Weights of a small mixture-of-experts language model, trained from scratch on English Wikipedia: 10752 steps.
Below are experts of layer 5 (counted from 0) of a mixture-of-experts language model. Rows are named router (the router's row for the expert) and show model dimensions 0-223. Each number is 128 + 32 x the weight over its row's rms, rounded and kept within 0 to 255.
After each expert's rows: "gets" lists some tokens that make up at least twice as much of what it gets as of all text. This comes from a sample of Wikipedia text that the model never trained on. Tokens count by the router's weight.

# expert 41
router [112 165 133 121 161 121 105 129 186 145 100  86 114 114  95 187  74 121 148 168  82 135 160 149 142  84 140 173 107 100 132 111  90 162 121 130 114 153 185  55 190 154 111 129 131 109  80 146 189 153 114  81 178 104 124  79 137 168 133 150 142 140 148  92 196 125 124 102 137 137 123 106 110 134  65 142 115 176 115  92 128 157 146 128 146 153 160 115  83 129 101 128  89  73 146 126 106 108 125 162 173  80 197 100 172  84 162 151 130  99 159  96 112 129 101  59 122 162 154 167 106 129 140 109 156 125  95 104 135 131 153 117 105 178 172 150 152 106 177 123 133 125 131 122 134 127 144 194 186 164 177 137 134 206 108  79 105 123 149 198 117  62 107 111 154 126 162 144 115  59  86 110 127  61  97  97 191  62 132  98 126 149 197  98 154 131 120 115 126 105  54  91 105 106 113 156 148 153 132 158 193 140  76 143  85 116 109  94 181 166 118 139 101 130 131 109 104 117 133 149 101 121 153 173]
gets: " of", " be", " not", " to", " is", " are"

# expert 50
router [112 157 131 102 156 114  62 105 146  79  97  61 121 145 141 183 126 132 126 166 120 159 129 142 173 120 122 173 119 123 152 149  57 139  91 144  87 134 126  76 153 196 164  80 143 105  88 149 172 157 137  58 178 118 112 122  99 137 128 173 134  81 198 101 209 113 115 202 127 185 113 128  90 171  86 140  98 143 114 113  88 140 171 159 176 135 156 125 101  58 150 169 166 116 161 127 153 129 109 124 108  95 156  93 100  97 148 147 144 106 160  86 113 150  87 125 113 142 166 161 134 119  84  78 162 137  81  71 151 105 117  73 112 151 170 175 120 132 169 157 137 153 124  81 103 149 153 142 215 141 177  99 106 146 170 114  78 145 127 168 148 117  85  98 172  77 144 192 151 107 131 105 112 109 103 140 129 104 135  68 121 172 121  96 163  94 131 115 105  64  91  77 136  84 149 165 127 129 121 195 148 140 154 101  87 139  98 129 145 156 139 139 117  69 116 129 101 141 123 121 121 113 160 169]
gets: " ", " World", "0", "–", " Cup", "1"

# expert 14
router [130 112 107 123 191 136 117 166 150 115 142  84 121 139 160 197 140 149 126 151  74 155 129  95 173 141 144  88 151 152 121 110 104 141 147 157  85 176 187  88 137 132 120 105 120 120  95  87 153 147  91 114 197 135 154 129 106 107 102 145 183 156 152  76 155 149 135  92 158 125 104 106  87 145  80 149 115 117 159 102 125 153 142 165 102 157 189 131 104 109 158 131  95 100 188 143 117  89 129 112 162  66 159 107  92  73 169 142 132  93 110  57  63 120 139  80 144 214 102 170 137  96  74  84 143 136  60  97 156 117 136 110 135 166 149 127 170  99 142 112 160 164 141  96 102 157 106 140 155 140 125 113 124 167 163 137 129 126 133 125 173 111 103  66 185 113 105 159 187 108 118 140  92 115 127  69 150 126 139 151 117 118 193 155 130 114 138 102 126  92 111 157 108 127 152 183 120  97 127 171 200 150  49 115  37 187  97  65 116 147  80 108 127  60 105 150 125  95 167  98 135 148 133 116]
gets: " as", "as", "1", "a", " As", " |\n"

# expert 0
router [119  98 120 177 120 110  87 109 144 109 162  37 152 132  85 175 125 161 110 159 154 144 138 135 137 153 167 132 125 110 153 127 105 128 130 152 127 140 153  85 120 150 118 115 154 144  82 102 177 145  83 112 115 149 105  66 143 123 120  97 223 141 144  92 179  91 125 134 187 194 100 116 108 146  90 185 123 158 109 117 109 104 167 143 126 157 167 165  91  65 110 137  87  74 144 144 113 121 161  98 164 106 144 124 160 101 146 130 173  96 206  79  99 121  99  68 129 161 124 153 150 111  50 127 137 115 125 105 169  83 186  63 123 152 121 125 124 168 122  98 120 150 151 102 125 100 139 154 146 126 206 131  78 212 142 169 101 152 143 101 100 132 101  94 151  48 103 148 156 117 154 154  90 139 108 140 174 123 128 116 108 154 195 105 157 125 149 154 121  63  66  81 156 117 144 146  75 137 102 162 153 116 101 144  81 129 136 103 166 180  90 146 107  65  92  82 113  89 147 148 113 159 121 155]
gets: ",", " |", " of", " the", " by", " and"

# expert 32
router [153 143 148 132 120 123 129 124 173 103  85  86 137  93  77 185  79 150 119 149  88 138 156 116 201 111 159 171  83 110 161 155 129 110  67 116 173 213 162  97 147 136 132 146 122 128 135 106 134 117 117 117 200 130 116  89 150 180 134 123 137 126 161  73 132 108  99 216 143 126 133 122 112 165 101 166 161 174  81 141  64 150 113 138 142 158 159 199 106  88 133 123 144 143 163 127 222 138 145 158 156  89 153  97  87  84 135 182 114  47 119 129  66 104  90 149 131 159  90 160 144 134 106 108 134 119 116 113 160 108 118  46 106 143 143 145 130 137 180  98 130 133 140 115 117  95 156 137 156 176 168  86  89 107 175 104 147 133 102 133  78 117 124 112 168 109 114 108 137 114 129 115  75 132  74 110 124  94 128 121 127 200 126 126 144 168 120  77  81  99  97  80 159  87 102 135 112 124 147 152 187  98  55  90  99 147  72 116 150 135 114 160 152 142 179 119 124  67 185 126 128 145 145 156]
gets: ",", " the", " and", "er", " for", "201"

# expert 29
router [146  94 101 112 166  97 127 163 151 114 126 113 104 176  90 183 124 168 167 157  86 127 160  93 145  82 154 150 122  94 134 149 101  87  73 109 129 137 136 101 148 106 139 158 137 167  96 122 180 165 147 104 175 137 142  98 141 106 126 155 154 130 127  30 150 169 118 116 113 174 164 107  66 204  95 192 126 152 103 105 137 114 112 118 136 170 148 204  92 114 183 128  54  47 171 104 137 159 156 151 177  71 104  98  58 107 161 163 124 110 173  79  89  71 121 114 131 144 121 132 131 106  90  35 170  83 124 125 149  69 109 106 102 198 142 162 127 148 171 134 149 119 136 103 123 125 126 149 172 154 163 121 134 133 128 128  89 121 178 137  93 100  25 118 153  76 106 119 131 129 120 198 118  69  94 120 164 124  53  86 105 151 136  94 130 146 137 130 144 117 145 133 121 118 145 149 141 108 162 131 130 114 128 121 165 143 112 100 152 154 132 111  86 107 146  93 101 139 131 110  71 146 120 131]
gets: " D", " R", " T", " M", " L", " N"

# expert 27
router [100 113 118 144 145 104 110  73 161  70 138  81 120 121 120 196 101 126 138 141  72 135 159  94 223 140 136 141 165 136 153 162 124 133 142  87 125 186 140  47 133 140 149 121 124 104  61 127 217 116 103 110 196 157  84 117 176  82 116 165 135  98 175  98 204 126 138 164 176 122 146 108 131 160  86 107  66 152  72 123 136 140 101 129 150 156 167 152 159  82 160 107 125 143 169 124 100 141 120 122 149 134 121 107 127 152 160 135 101  81 143  95  98 137 122 137 160 159 135 130 130 126  88 104 180  97  86 124 171  70  90  91 111 142 139 175 133 128 128  67 162 132 122 135  89 135 144 170 121 142 169 111 102 122  92 134  94 108 173 120 115 159 118  86 127  84 110 158 143 150 106 179  80  75  75 116 173 119 127 102 126 178 136  86 196 153 156  86 118  99 134 115 190 117 186 188  86 118 167 198 127 114 108 129 130  63 110 110  98 154 154 113  84  95 103 129 103 126  76 122  92 162 133 146]
gets: " a", " the", " in", ",", " is", " was"

# expert 58
router [139 165  95 150 201  92 145 112 197 126 115 139 117 103 112 205  83 159 153  98 131 195 149 125 154  84 145 134  91 106 157 179  89 106 133 160  85 149 132  79 102 114 154 107 148 128 126 127 197 127 131  89 149 158  86 103 132 114  65 153 144 119 111  52 150  84 103 130 168 182 102 134  94 154 106 156 114 156  90  85  92  74 159 166 134 142 160 117 104 153 142  99 110 158 199 123 139 150 132 114 145 118 152 125 122 112 155 164 144  60 133  97  69 155 100 108 118 179 114 117 135 145 109  82 129 102 111 102 171 154 160  99  61 158 116 172 135 141 142 143 178 134 165 112 104  86  91 170 121 130 151  91 124 203 103 172 112 125 126 197 133  94  74 118 211 130 113 144 157 136 126 125 119  81 102  89 138 126 106 107 140 156 155  92 199 116 121 123 121  56  41 126 123 107 162 119 105 149 126 149 107 120  93 147  95 101 134  53 166 128 163 151 102 146 127 132  83 125 179  84 142 142 155 174]
gets: " ", ".", ":", "°", "′", " ("

# expert 63
router [137 144 163 106 167 174  54 155 157  82 145 108 136 163  92 185 110 155 119 111 100 114 150 143 147 118 128 154  91  76 105 125 127 113 105  57  92 154 157  91 119 122 144 161 124 120  88 103 197 154 111 125 148 146 116 141 123 119 155 122 177  98 172  70 202 141 142 113 142 162 107  82 133 198 135 145 137 129  84 119 136 129 116  86 175 150 157 165  81  80 122 111 160  82 158 101 150 124 157  78 165 109 180 100 130 169 171 138  87 123 144 129 104 101  92 107 156 151  86 144 163 143 145 104 118  60  99 108 141 105 160  73 111 175  93 103 142 150 177  63 123 162 130 103  93 138  88 148 137 138 112 108 165 110  84 119 103 140 148 169 114 108  68 127 154 169 145 111 185 129 142  96  62 123  85 126 147 161 127  94  71 169 144 113 128 159 137 161  82  49 103 130 185 130 118 140 132 140  96 149 149 179 112 127  95 186 135  66 124 221 136 153  78 187 164 145 105 156 176 128  80 156 114 134]
gets: "-", "==", "===", " |", "|", "\n\n"